From a checkpoint of a small mixture-of-experts model trained on Wikipedia: width 320, 46.2M parameters.
Below are experts of layer 7 (counted from 0) of a mixture-of-experts language model. Rows are named router (the router's row for the expert), down (a neuron's output weights, with its number) and show model dimensions 0-63. Each number is 200 + 30 x the weight over its row's rms, rounded and kept within 0 to 999.
After each expert's rows: "comes before" lists some tokens at least twice as common just after its tokens as in all text. This comes from a sample of Wikipedia text that the model never trained on. Tokens count by the router's weight.

# expert 27
router,150,206,216,230,204,178,219,224,182,194,193,163,244,194,164,186,194,201,205,176,185,195,197,191,142,182,157,223,233,202,179,198,155,189,270,191,246,189,204,154,173,183,260,203,158,223,249,174,182,176,180,206,207,195,207,171,248,200,223,256,199,201,216,166
down5,220,133,220,207,222,191,155,236,178,204,173,218,239,221,199,190,188,175,199,213,151,214,203,197,219,243,228,216,227,242,163,213,206,201,188,211,214,214,188,175,191,230,232,256,229,211,231,220,198,209,219,203,174,221,215,234,238,198,208,238,209,204,177,183
down6,228,222,189,247,209,216,220,178,158,193,216,195,182,206,143,187,213,242,188,162,209,138,152,179,200,256,195,191,134,222,212,241,167,203,198,174,201,187,242,170,197,162,213,215,218,198,202,190,166,189,231,205,182,238,225,253,245,182,214,196,206,194,206,167
down7,245,205,179,134,186,185,144,152,197,177,225,208,168,196,232,203,208,172,214,237,213,212,186,228,276,163,214,207,189,189,167,209,191,152,143,224,221,177,234,221,199,224,118,181,172,161,208,222,214,214,185,232,176,183,222,229,215,160,197,217,186,211,218,247
down8,177,208,213,192,157,226,205,176,175,236,200,176,167,238,181,205,183,186,185,201,208,218,190,183,225,198,220,241,201,196,224,149,176,208,183,211,287,196,225,200,197,212,174,232,192,240,174,174,230,225,155,159,184,219,158,223,178,203,227,216,206,196,215,205
down9,180,190,178,201,180,222,197,190,261,214,149,205,187,182,225,196,188,177,246,204,217,185,155,184,190,212,206,169,160,175,208,185,167,165,209,223,249,187,249,189,251,205,172,239,202,171,242,195,214,170,189,222,206,191,163,158,196,189,239,203,198,191,203,202
down10,143,239,194,191,197,155,169,131,192,222,197,269,206,193,229,175,209,195,155,208,256,233,240,179,179,184,250,231,145,165,225,205,242,179,216,200,188,244,195,232,231,189,187,252,195,173,207,242,208,173,173,201,178,158,232,206,163,173,191,209,204,261,220,216
down11,168,145,215,221,185,268,167,200,201,188,214,207,194,212,257,246,169,153,254,176,184,170,220,181,211,160,175,191,199,217,221,269,163,239,184,116,215,197,169,210,281,214,215,162,190,191,206,197,200,183,142,151,209,165,182,124,212,188,191,186,239,168,211,207
down12,180,196,202,166,251,205,209,183,234,208,216,150,183,213,147,229,229,203,165,204,207,194,231,183,233,192,178,192,208,196,216,234,243,200,188,217,228,173,206,234,181,169,244,178,134,174,240,229,205,249,207,175,220,198,181,247,204,191,207,116,161,222,201,210
down13,207,179,222,198,136,187,250,209,222,196,194,123,176,185,228,157,221,183,182,212,228,180,220,214,139,172,181,187,199,199,208,105,154,217,195,211,163,207,214,141,214,234,217,190,221,272,176,208,168,247,194,189,168,245,167,193,223,120,206,219,205,234,149,164
down14,198,152,222,205,191,223,204,218,213,205,153,168,204,283,207,159,196,199,192,220,244,176,242,179,154,160,204,253,204,251,139,237,210,188,189,179,180,221,179,217,145,194,228,256,242,170,172,191,298,205,249,174,169,241,260,229,198,189,126,110,227,224,215,216
down15,205,175,189,207,180,217,238,190,118,201,165,209,161,227,200,197,229,137,191,230,188,148,224,215,210,231,193,186,208,196,206,177,168,186,203,164,204,200,203,120,174,160,235,169,220,174,211,143,195,166,164,187,188,177,218,199,182,232,200,243,172,200,217,167
down16,166,202,227,208,134,207,199,197,201,237,164,229,173,208,205,229,203,178,226,206,272,200,244,178,170,219,161,238,220,159,223,230,227,129,190,190,162,158,156,202,200,208,182,174,167,248,189,204,214,217,188,228,216,207,173,229,182,241,224,110,211,180,168,246
down17,168,206,193,239,221,188,214,167,152,241,192,192,247,196,192,222,183,180,241,288,193,231,238,215,248,272,261,242,222,148,168,193,163,167,245,143,231,182,197,199,217,216,191,140,204,224,172,227,172,183,201,206,174,220,202,230,238,202,158,164,167,231,172,251
down18,219,192,221,172,191,214,234,194,186,206,182,189,184,233,213,205,244,242,175,166,207,186,244,197,205,232,206,271,237,225,186,232,245,135,181,164,178,170,197,202,203,268,161,223,237,218,152,160,197,211,299,203,210,204,271,236,220,234,210,193,173,212,144,199
down19,189,209,123,226,257,183,192,159,216,160,176,220,250,261,240,187,244,252,244,184,215,199,155,213,259,162,228,247,163,190,201,198,224,201,220,205,247,179,92,190,172,226,170,188,263,121,234,211,216,243,186,239,197,204,163,226,195,203,178,226,232,241,237,194
down20,182,224,229,210,218,226,180,183,206,176,182,268,154,172,166,183,204,253,228,196,195,204,204,167,196,206,169,239,150,214,256,161,245,225,222,175,235,197,203,190,198,159,219,218,224,145,188,192,186,203,188,223,153,152,183,136,228,200,174,267,230,262,183,181
comes before: "\n", " The", " He", " In", " It", "5"

# expert 13
router,211,197,217,252,199,195,229,182,180,192,198,175,212,178,215,168,200,236,199,198,211,167,191,146,204,170,240,140,229,178,186,193,210,206,211,204,196,193,218,216,170,179,226,175,218,236,223,173,222,209,211,152,199,198,212,222,200,247,184,179,209,189,193,198
down5,200,225,218,179,235,186,225,242,178,260,157,172,174,294,206,167,184,201,186,282,251,154,184,178,203,182,191,184,277,243,181,226,219,171,188,231,168,172,197,209,218,224,189,227,215,246,172,261,239,154,221,217,198,155,172,218,155,184,196,216,227,203,196,230
down6,201,132,214,178,192,151,190,209,241,231,218,169,176,208,217,181,212,186,224,166,178,228,161,152,203,148,203,208,169,159,233,250,196,155,128,202,193,206,160,185,168,197,190,223,215,181,178,210,227,163,188,186,233,198,178,210,172,144,233,211,194,206,225,219
down7,215,201,209,216,200,213,195,166,201,231,241,264,238,169,241,178,115,235,226,199,186,184,182,231,213,234,169,255,115,212,208,236,231,190,189,140,231,210,198,243,220,208,149,184,216,147,183,202,261,183,153,202,181,164,249,198,224,225,205,190,165,215,177,169
down8,176,161,183,221,266,199,209,235,178,201,146,198,255,161,181,239,142,206,237,249,175,228,193,213,197,227,207,202,242,223,192,196,155,201,228,160,172,207,175,165,236,163,174,256,199,96,192,189,217,218,204,211,257,156,211,170,201,171,191,232,218,152,234,182
down9,191,184,242,210,203,219,206,190,221,171,191,218,185,157,169,212,157,204,214,242,189,212,223,209,212,204,262,205,161,179,191,144,226,237,181,179,247,178,260,184,239,159,228,172,203,243,225,242,221,159,235,179,138,191,215,189,234,155,246,291,216,226,118,222
down10,162,234,221,196,225,210,242,201,193,181,249,229,206,223,184,212,258,238,223,218,177,213,208,199,168,202,206,147,190,194,209,190,189,226,164,182,141,236,174,158,243,203,205,164,207,187,177,206,224,167,183,226,229,200,141,142,193,195,221,212,183,212,231,221
down11,190,190,136,185,198,214,196,200,199,192,234,176,218,221,182,214,226,200,220,195,229,152,221,219,161,226,151,183,186,232,257,195,172,161,140,188,208,226,224,226,182,223,193,214,196,196,203,151,221,193,195,218,166,238,219,228,125,244,179,145,166,200,210,287
down12,211,212,217,191,206,195,170,227,180,225,191,228,250,256,241,186,154,259,253,232,203,205,207,218,185,221,215,187,160,160,204,157,247,164,150,197,229,195,187,194,239,211,208,214,223,268,250,243,193,188,172,154,177,171,159,192,184,212,175,199,219,228,187,197
down13,163,132,225,216,168,193,159,205,197,159,207,197,182,203,212,175,155,167,174,175,227,237,203,228,168,164,188,190,211,250,230,140,133,181,217,196,226,138,196,214,181,220,175,202,233,235,154,141,191,226,170,193,215,225,207,132,173,226,200,236,230,202,224,204
down14,192,174,223,165,197,174,245,241,139,167,188,216,161,268,194,194,218,194,208,238,129,201,209,232,241,231,194,229,203,210,188,152,228,222,241,157,237,185,145,191,240,189,195,221,156,155,218,195,150,222,165,236,217,204,202,170,212,223,192,192,167,192,239,153
down15,229,159,179,173,236,176,218,169,185,167,243,192,220,173,185,216,213,248,205,189,230,164,172,181,219,177,186,222,155,197,287,209,198,195,107,219,212,195,249,172,171,209,228,175,225,205,197,174,175,200,258,180,212,206,246,248,219,248,216,192,180,240,207,208
down16,159,203,176,233,180,224,180,217,216,181,212,211,208,279,213,245,237,170,173,181,216,142,259,260,193,185,141,224,260,211,196,188,226,216,223,196,211,171,201,221,187,205,181,211,179,307,162,225,168,216,191,235,145,202,207,147,234,201,214,170,189,212,185,225
down17,207,225,212,249,200,199,187,196,196,255,193,197,224,180,224,187,214,161,212,183,225,241,189,217,225,219,209,193,179,211,176,244,168,189,191,187,191,170,180,203,217,215,190,166,247,212,165,143,181,149,171,217,238,181,214,209,163,238,205,212,187,196,203,213
down18,154,230,241,199,232,242,149,204,213,126,205,191,201,202,174,87,188,218,159,131,271,180,176,214,223,209,208,211,178,213,223,227,202,207,206,175,191,189,138,233,208,178,144,160,182,230,252,234,212,184,167,211,174,244,212,196,240,191,197,250,148,226,184,188
down19,204,183,265,243,233,218,189,195,164,263,177,226,181,180,168,189,208,170,174,162,184,223,228,185,201,200,193,192,141,159,223,171,220,147,189,137,224,192,206,221,185,246,186,194,221,250,182,223,201,165,264,221,201,214,219,172,144,209,215,218,215,170,214,144
down20,210,188,195,165,252,162,194,197,181,256,171,224,204,186,214,222,205,189,227,206,207,238,227,177,186,226,173,193,167,196,194,187,132,231,175,168,201,177,256,199,222,135,166,229,152,277,171,223,212,204,201,144,163,193,189,174,204,238,173,243,296,225,210,251
comes before: " |", "ing", "ed", " JPL", "__", "ation"

# expert 3
router,245,159,136,178,233,188,282,217,203,228,210,168,182,171,207,219,179,168,238,176,197,238,140,175,159,178,240,232,178,228,193,162,186,187,212,251,257,206,189,185,255,199,207,203,199,268,148,173,244,243,139,181,166,200,188,220,184,164,231,262,233,173,241,180
down5,254,247,160,223,185,215,182,155,205,250,173,269,192,190,229,184,177,199,215,224,214,166,151,199,238,181,133,206,177,197,182,179,168,229,177,150,230,212,216,148,183,173,233,179,211,189,206,193,221,189,169,226,181,199,192,260,191,195,151,204,229,232,215,268
down6,206,204,174,224,229,226,289,190,255,205,216,120,216,205,181,192,215,186,161,219,172,188,226,227,244,201,199,182,207,216,194,190,162,177,183,247,169,171,231,197,201,223,202,232,207,173,166,121,263,204,184,199,176,205,215,215,176,233,258,128,213,170,199,228
down7,222,156,200,185,203,218,181,210,201,165,206,249,262,142,167,160,254,221,202,236,233,204,216,213,246,180,175,199,200,207,159,207,215,251,222,167,198,188,249,169,209,193,177,176,229,183,161,226,161,144,179,222,221,204,164,169,180,109,175,211,185,173,220,180
down8,155,213,155,229,156,136,209,154,287,173,198,207,168,206,205,163,212,223,286,185,192,184,169,190,217,149,205,120,214,276,233,212,192,256,230,254,233,199,200,183,195,197,207,176,169,240,201,215,220,180,176,243,194,141,189,181,218,215,186,238,234,91,243,247
down9,210,198,187,239,202,210,180,279,211,230,206,223,228,220,218,256,199,167,198,197,159,139,249,232,208,212,167,201,186,191,221,179,217,273,249,171,177,191,234,161,147,186,255,150,197,151,246,209,139,178,196,241,249,202,183,191,251,195,189,235,161,177,154,146
down10,211,177,236,208,230,211,204,248,203,198,200,186,245,223,226,240,274,245,214,183,208,233,193,234,212,179,219,179,192,169,193,205,192,196,237,207,256,247,229,220,196,224,175,187,223,152,196,230,228,155,129,198,192,161,206,203,176,174,232,206,189,183,192,266
down11,257,201,237,245,190,192,172,186,212,208,217,268,230,195,229,220,148,203,202,206,157,246,170,175,225,178,164,164,187,190,212,195,223,161,160,214,201,256,109,206,203,158,197,162,178,175,122,189,194,194,216,194,164,202,183,206,221,225,219,207,198,180,204,196
down12,199,176,175,232,248,157,156,201,205,181,220,166,240,167,224,212,229,152,218,216,235,233,215,242,287,193,224,234,202,240,204,177,220,205,252,211,251,157,213,204,206,178,209,87,250,148,198,198,240,148,207,192,168,227,246,211,185,177,231,155,147,137,121,237
down13,216,198,205,197,210,199,208,167,242,183,270,251,218,182,176,203,196,230,214,209,187,173,221,213,217,215,214,179,204,158,220,201,206,276,167,206,235,192,263,168,217,223,199,181,162,147,236,152,199,215,205,198,179,190,195,162,218,227,187,265,241,152,196,209
down14,190,186,211,207,212,208,198,153,200,210,153,177,191,187,241,156,236,152,198,211,198,244,151,224,171,175,207,227,202,173,209,213,175,198,179,187,206,188,203,232,201,186,100,178,201,198,253,193,175,203,203,141,241,226,220,210,193,207,235,231,219,221,254,194
down15,221,208,173,176,165,171,223,181,173,199,191,148,176,213,169,212,208,190,148,177,199,267,187,173,206,178,180,145,211,243,215,181,206,121,225,220,134,225,257,209,205,209,195,215,190,185,192,191,231,186,218,164,179,219,227,291,212,209,219,199,206,221,223,222
down16,191,171,195,246,165,196,176,200,191,201,208,201,185,175,224,181,202,168,212,171,163,222,216,204,195,175,218,224,204,239,222,189,231,228,195,129,141,221,226,217,176,211,238,230,173,269,241,229,198,217,170,200,212,219,177,176,211,240,186,199,204,188,141,233
down17,252,169,204,273,214,186,222,218,147,196,217,185,183,175,202,190,232,176,217,217,217,206,211,210,191,212,245,205,221,155,118,230,167,185,168,194,250,241,154,245,208,248,176,202,235,181,242,168,226,191,181,198,161,129,258,221,230,170,206,197,185,182,171,190
down18,165,168,169,160,245,181,161,244,191,226,207,194,229,139,147,251,217,222,206,217,157,170,203,198,252,150,223,205,164,252,194,205,174,211,197,168,220,283,183,252,163,183,198,200,205,175,260,207,229,202,186,236,155,147,166,183,187,194,201,230,241,190,203,238
down19,205,240,192,197,176,215,152,178,211,148,246,216,264,128,198,195,172,215,187,197,157,188,209,195,187,188,210,163,213,254,220,219,180,238,145,127,173,187,183,233,162,196,142,188,197,193,162,243,186,209,187,209,176,164,242,199,245,186,217,228,221,208,203,166
down20,149,207,218,231,207,217,140,221,202,171,235,202,208,189,186,234,191,179,201,238,183,246,239,227,202,265,225,219,207,211,217,169,202,170,260,217,240,180,175,192,219,224,201,153,199,220,185,209,204,199,230,186,172,208,205,222,161,252,245,204,183,187,173,209
comes before: "-", "\n", "|", "==", "The", "==="

# expert 2
router,180,138,199,168,182,201,219,185,215,178,244,242,182,242,211,192,170,210,191,139,194,158,177,182,242,214,154,247,209,232,177,175,213,241,186,195,186,155,220,177,171,163,176,195,204,248,261,207,241,200,196,241,195,201,141,124,264,204,209,178,191,225,226,213
down15,214,267,331,267,260,196,216,184,166,194,203,189,192,207,206,217,193,197,155,199,211,191,166,213,224,190,184,177,224,154,104,196,217,183,220,188,226,212,147,204,230,157,204,220,200,207,194,201,195,266,201,202,194,215,168,231,236,190,210,197,233,211,197,182
down16,189,228,152,206,194,252,207,251,261,222,231,137,238,170,191,190,203,167,239,201,218,167,231,242,220,211,214,250,183,231,245,188,167,203,209,187,149,232,177,215,186,190,208,180,220,199,297,217,168,190,209,178,167,268,174,118,173,245,200,201,200,206,183,195
down17,201,183,228,198,172,159,220,208,232,224,175,147,196,275,157,184,238,144,158,220,209,194,241,171,206,188,173,257,253,218,240,215,217,236,148,193,190,157,232,246,231,221,187,203,181,197,193,220,269,197,178,190,202,256,148,183,201,193,224,206,191,227,219,181
down18,185,141,210,206,216,167,206,215,212,142,190,202,159,238,190,213,224,219,200,208,195,192,230,203,202,228,231,169,155,195,197,210,156,165,254,222,167,198,202,202,173,187,192,237,211,187,211,235,229,203,270,212,149,144,179,234,177,210,210,266,211,241,171,212
down19,180,238,162,229,206,267,212,176,181,210,211,205,202,234,234,202,217,217,215,207,177,230,184,178,209,210,252,200,188,185,244,162,191,194,181,224,165,214,217,171,227,204,201,192,143,209,175,183,230,186,183,181,204,200,156,243,201,229,252,195,148,217,200,195
down20,199,215,243,223,199,209,235,190,163,174,167,189,217,172,199,252,231,210,262,251,211,290,174,149,216,176,230,173,173,157,243,177,175,160,195,198,212,162,199,192,177,183,226,134,168,200,174,219,189,216,214,229,236,264,212,209,146,164,172,176,159,216,176,261
down21,234,189,223,218,201,158,220,196,260,215,212,236,152,132,161,176,147,184,192,213,184,181,192,204,160,198,171,212,183,154,183,153,206,234,200,216,228,195,189,196,146,156,185,229,188,172,176,202,186,191,137,239,163,160,235,191,221,202,200,184,193,223,209,272
down22,238,207,245,153,185,202,177,238,175,198,220,179,192,220,207,193,211,204,201,179,164,181,196,167,217,242,211,239,207,180,187,198,202,200,209,149,157,191,235,229,216,249,195,185,200,201,117,179,178,235,203,146,167,119,227,201,230,263,215,185,221,211,163,211
down23,201,156,182,211,225,161,204,205,199,224,179,173,227,209,178,191,123,172,168,273,290,230,207,208,259,168,203,208,224,204,214,205,162,170,173,170,194,200,241,241,221,287,212,187,154,154,228,152,209,206,144,205,168,192,193,239,213,166,186,210,219,227,195,181
down24,161,218,229,216,188,218,195,257,212,105,213,203,234,152,220,162,226,181,254,216,213,194,241,209,209,206,185,208,198,260,214,171,133,158,207,202,276,138,252,189,231,234,185,212,242,191,214,188,231,214,219,210,175,205,234,231,219,223,238,205,191,207,177,207
down25,185,185,216,189,239,229,214,229,167,193,128,239,211,246,164,213,170,232,125,225,183,202,172,165,169,229,220,244,212,184,215,198,146,248,198,140,226,228,177,197,182,192,188,185,193,167,212,175,210,226,245,230,158,182,232,233,236,161,267,250,191,162,187,202
down26,148,202,217,202,173,172,161,184,247,230,214,211,185,205,158,203,170,232,217,221,211,198,225,239,202,183,177,214,234,197,195,200,204,189,143,202,183,208,188,224,203,223,204,173,209,192,188,236,196,153,157,269,222,234,177,227,160,154,192,193,178,202,216,125
down27,232,199,200,248,202,134,194,147,198,166,207,171,210,215,279,236,185,195,238,202,228,168,189,181,228,164,212,170,208,224,214,158,222,195,182,201,244,186,197,132,181,187,191,239,197,207,179,219,255,183,176,168,143,173,174,201,244,164,168,331,271,232,229,168
down28,260,225,246,211,185,219,238,145,227,168,178,278,187,186,187,176,194,236,215,222,211,236,192,167,157,254,226,227,189,213,238,200,220,170,173,214,220,197,229,231,223,189,234,159,233,182,188,197,173,212,202,200,272,288,200,197,238,234,215,195,204,188,195,226
down29,171,255,258,191,231,261,169,176,210,209,180,199,282,242,209,194,214,188,146,173,229,180,184,182,191,219,170,271,142,185,174,208,225,222,161,171,171,244,186,224,244,223,199,184,131,199,207,202,219,212,160,166,209,213,214,185,167,153,283,185,193,156,208,213
down30,231,165,209,233,241,209,190,165,185,234,197,213,193,183,198,183,221,221,201,131,195,153,153,205,207,215,159,84,162,228,119,197,190,182,231,202,170,254,151,201,202,200,235,180,230,165,146,209,218,185,218,211,181,194,170,219,266,200,217,202,164,169,157,215
comes before: ",", ".", " |", ")", "–", "),"

# expert 16
router,186,194,132,185,206,166,178,163,208,190,196,253,154,201,181,160,213,191,261,204,203,236,126,239,213,196,195,120,201,220,239,187,170,196,224,143,196,187,181,199,175,191,207,195,224,159,170,251,230,159,190,228,203,220,176,163,221,200,189,221,194,174,113,220
down5,179,206,181,260,197,206,162,189,214,175,220,189,167,200,139,259,150,253,237,152,290,131,213,220,206,204,253,206,235,172,245,211,206,237,167,257,196,233,193,216,172,195,115,216,264,222,266,221,230,146,240,215,163,215,190,176,195,141,182,157,227,212,236,152
down6,236,201,212,165,165,193,218,230,202,189,191,227,255,178,252,214,200,181,194,238,169,177,224,201,197,151,196,225,184,198,161,220,230,174,222,172,204,128,146,177,251,269,175,205,183,216,220,121,178,174,201,184,162,190,183,215,236,219,212,167,160,214,194,191
down7,248,224,228,236,228,142,212,193,237,237,225,217,190,182,203,229,206,211,169,279,193,168,191,170,212,199,239,170,165,216,198,219,174,208,147,204,156,230,236,174,166,224,229,192,219,148,236,232,160,186,234,178,214,164,200,209,229,252,238,178,216,299,165,179
down8,227,220,164,191,227,214,241,203,213,216,203,204,178,183,198,221,210,244,209,224,163,212,240,198,197,165,184,223,179,182,183,191,250,286,185,264,198,196,252,200,250,215,213,259,180,167,246,148,185,237,159,170,234,179,173,211,209,184,214,206,177,162,177,234
down9,120,173,161,237,190,206,162,158,219,195,203,184,182,226,208,234,175,150,213,232,225,178,183,172,208,220,183,218,216,190,212,201,232,206,222,235,200,179,236,190,186,172,200,242,192,239,207,210,207,144,186,206,242,213,227,152,242,143,243,215,181,109,235,223
down10,192,236,168,190,178,195,188,130,153,244,133,226,184,177,262,161,204,195,172,211,215,184,209,108,186,241,213,188,218,180,211,233,167,216,182,184,204,220,197,193,188,202,209,227,168,205,235,176,223,172,194,177,231,298,201,205,172,187,184,221,231,182,199,186
down11,228,222,240,233,192,165,215,176,153,216,125,217,192,195,216,194,219,128,159,196,193,186,201,173,233,219,209,238,197,204,188,211,232,133,181,173,189,200,187,214,212,237,196,151,257,199,158,204,176,228,158,194,202,273,194,199,174,181,198,230,197,237,183,191
down12,187,189,184,204,139,189,192,158,209,200,207,164,173,208,218,215,177,228,185,222,213,160,237,244,163,242,189,206,211,226,184,164,171,218,238,202,213,203,198,177,195,189,173,239,135,205,239,258,266,188,179,235,194,158,184,173,175,188,190,258,210,178,221,188
down13,198,203,111,220,197,236,227,223,222,165,188,149,241,186,216,171,212,248,243,221,230,198,191,161,128,184,208,159,137,218,197,222,240,243,181,284,182,233,137,163,193,167,225,158,161,181,218,182,201,218,181,181,199,188,183,162,285,211,154,198,226,203,209,216
down14,227,191,181,192,152,211,218,187,203,203,173,192,194,196,263,178,192,218,251,175,180,199,244,190,187,149,208,154,174,196,207,224,218,177,176,203,160,178,181,221,247,189,194,241,168,208,177,171,246,182,220,221,128,176,195,230,252,169,214,188,241,170,254,222
down15,219,250,167,273,182,191,173,170,217,218,240,288,237,181,203,203,148,220,177,211,167,165,173,177,233,226,191,182,190,199,214,223,201,199,242,183,179,188,172,211,140,205,191,189,225,253,200,169,187,221,214,171,207,172,194,188,196,169,206,199,251,151,170,202
down16,217,198,233,239,171,233,184,188,168,189,173,212,166,189,160,203,127,187,185,225,183,165,241,223,165,195,241,226,167,140,206,210,227,213,249,174,183,231,228,168,193,203,214,179,284,244,304,127,180,184,181,230,184,180,232,232,227,205,190,189,142,182,182,175
down17,221,150,182,252,160,221,237,208,215,180,211,186,206,220,196,221,180,207,163,167,227,221,195,230,221,127,259,179,208,199,198,218,221,135,208,187,182,187,187,164,132,174,158,220,190,215,190,222,187,208,240,206,193,202,215,266,244,202,194,170,177,214,165,257
down18,149,216,140,209,240,150,162,199,203,275,222,253,231,239,206,198,201,211,218,198,238,194,206,166,209,192,185,255,194,186,144,269,175,217,202,197,198,207,208,197,191,105,203,216,232,173,197,233,250,221,180,228,232,164,130,176,224,192,224,191,210,169,187,250
down19,154,202,232,186,178,230,214,148,194,186,211,250,190,223,238,229,182,195,126,223,187,249,236,210,186,209,183,216,189,209,205,183,236,252,202,156,225,190,200,176,190,232,201,202,149,216,176,199,180,241,218,221,195,174,209,178,193,196,227,169,194,233,193,198
down20,217,207,184,141,202,187,215,155,133,170,161,165,165,267,202,261,206,207,208,218,184,226,216,219,140,219,196,189,209,182,176,213,192,275,204,249,192,187,197,199,190,200,186,196,227,194,214,169,208,197,222,238,194,217,253,177,195,166,212,197,221,129,187,206
comes before: " was", " the", " he", " be", " a", " been"

# expert 19
router,206,216,231,250,174,256,176,202,172,209,198,212,180,219,189,258,199,226,172,215,175,196,240,198,184,177,217,194,186,196,242,236,194,185,181,169,212,215,191,117,170,191,162,164,204,228,245,240,195,211,213,180,192,207,197,193,227,150,197,218,190,201,230,221
down5,157,253,155,192,192,178,234,226,180,238,174,159,227,261,218,156,236,224,212,204,161,186,199,246,199,177,177,237,174,184,228,174,165,213,212,244,139,179,190,161,269,156,200,203,201,199,172,271,166,190,231,260,203,236,232,220,176,204,186,198,187,216,194,189
down6,161,166,181,235,183,189,229,179,204,265,220,180,218,178,170,168,182,190,257,252,163,212,153,186,220,191,183,230,176,190,301,197,209,215,181,179,218,217,135,136,223,235,189,211,264,182,234,211,216,192,160,221,154,171,187,203,194,211,174,180,194,144,182,202
down7,206,167,199,195,164,225,169,213,207,182,163,189,173,229,220,210,171,153,173,175,140,190,208,249,188,195,196,241,148,179,170,177,225,292,167,118,164,236,115,240,167,207,175,203,219,257,203,202,200,190,232,242,218,235,181,147,226,208,197,207,234,195,200,221
down8,145,226,219,201,165,198,198,212,223,230,206,213,234,198,209,142,189,183,181,162,193,279,150,170,151,169,190,229,174,213,155,137,243,244,211,224,235,198,155,221,228,223,232,194,203,185,190,200,163,215,148,111,226,199,240,212,176,170,228,207,200,192,235,169
down9,167,221,141,212,193,188,213,189,146,172,205,207,178,162,199,162,190,148,174,179,195,220,200,208,200,190,230,188,175,215,135,205,175,266,160,200,169,270,194,175,250,166,205,218,270,159,174,207,212,183,191,201,233,208,269,178,208,215,133,185,171,238,185,161
down10,226,187,164,209,222,225,153,214,219,207,213,128,197,150,218,212,249,222,210,208,145,163,170,248,183,213,185,185,205,177,245,190,226,261,208,154,180,250,211,209,213,214,240,186,205,193,188,202,196,176,187,215,200,206,212,212,209,237,242,178,158,164,187,214
down11,197,190,237,205,220,244,213,201,221,223,185,219,225,192,173,183,209,204,218,220,240,242,170,190,227,196,212,168,231,209,218,168,162,197,189,185,204,183,206,189,178,173,205,186,195,134,188,221,229,212,157,175,189,205,189,188,179,217,195,214,184,212,185,166
down12,162,189,210,198,211,146,194,189,218,204,218,187,199,221,240,206,259,209,230,222,198,189,220,191,203,185,197,223,268,216,196,180,194,198,206,293,162,190,241,172,188,158,206,229,105,191,223,203,156,162,271,263,240,225,219,214,201,145,148,177,236,206,184,190
down13,219,215,239,244,226,267,185,203,202,207,219,217,202,222,259,199,241,158,176,182,174,199,192,218,204,143,269,142,147,203,185,193,187,201,174,172,171,184,225,217,133,180,145,185,207,232,223,168,201,237,198,183,213,217,187,187,198,194,169,182,222,228,229,175
down14,254,210,233,222,171,199,231,131,166,222,194,247,176,287,207,211,211,167,226,160,187,210,227,188,179,197,239,174,184,213,216,233,236,271,194,230,198,143,230,212,212,249,196,172,226,186,118,190,213,158,158,200,195,201,200,192,189,252,192,212,185,209,183,188
down15,223,160,238,177,154,215,230,214,163,229,230,154,216,201,201,165,181,215,196,152,201,203,220,192,181,183,219,256,282,151,206,173,186,207,141,209,188,182,202,256,197,163,205,231,237,180,197,165,266,195,164,214,200,153,186,205,177,207,210,188,244,213,138,228
down16,144,185,214,167,165,165,228,182,180,219,202,186,214,173,199,210,182,230,218,258,215,222,231,179,192,127,165,193,211,235,223,195,149,253,218,198,211,172,173,179,174,180,190,242,222,170,175,237,217,216,192,254,221,180,186,216,272,184,206,208,226,211,239,184
down17,124,197,201,187,229,158,208,271,168,197,194,175,174,175,248,157,220,194,202,164,191,233,178,248,211,159,174,191,162,195,206,181,192,154,165,222,223,189,163,212,195,154,193,157,119,181,199,163,225,226,176,183,186,192,192,215,193,228,170,206,183,159,156,209
down18,185,185,173,250,224,207,196,188,210,121,200,222,183,217,217,220,271,190,178,222,149,178,190,192,164,256,187,191,215,180,215,159,224,200,185,219,258,162,240,194,161,147,180,201,179,205,176,227,116,185,260,192,142,191,211,206,176,210,206,180,214,190,260,254
down19,203,225,197,202,173,226,252,178,169,202,181,204,224,199,188,221,171,190,232,215,214,171,233,179,233,194,224,221,224,159,200,180,180,161,199,200,247,205,169,179,235,216,226,216,175,169,203,242,270,218,148,158,208,218,215,183,152,183,191,237,155,153,265,232
down20,204,198,193,182,218,201,230,199,183,245,211,218,218,163,213,203,180,224,257,195,231,257,220,191,154,213,254,186,169,174,266,202,155,212,172,128,154,147,205,255,206,246,184,276,209,160,162,190,195,184,147,188,191,204,234,243,211,230,192,207,223,244,211,257
comes before: " |", "\n", "000", " (", " is", " –"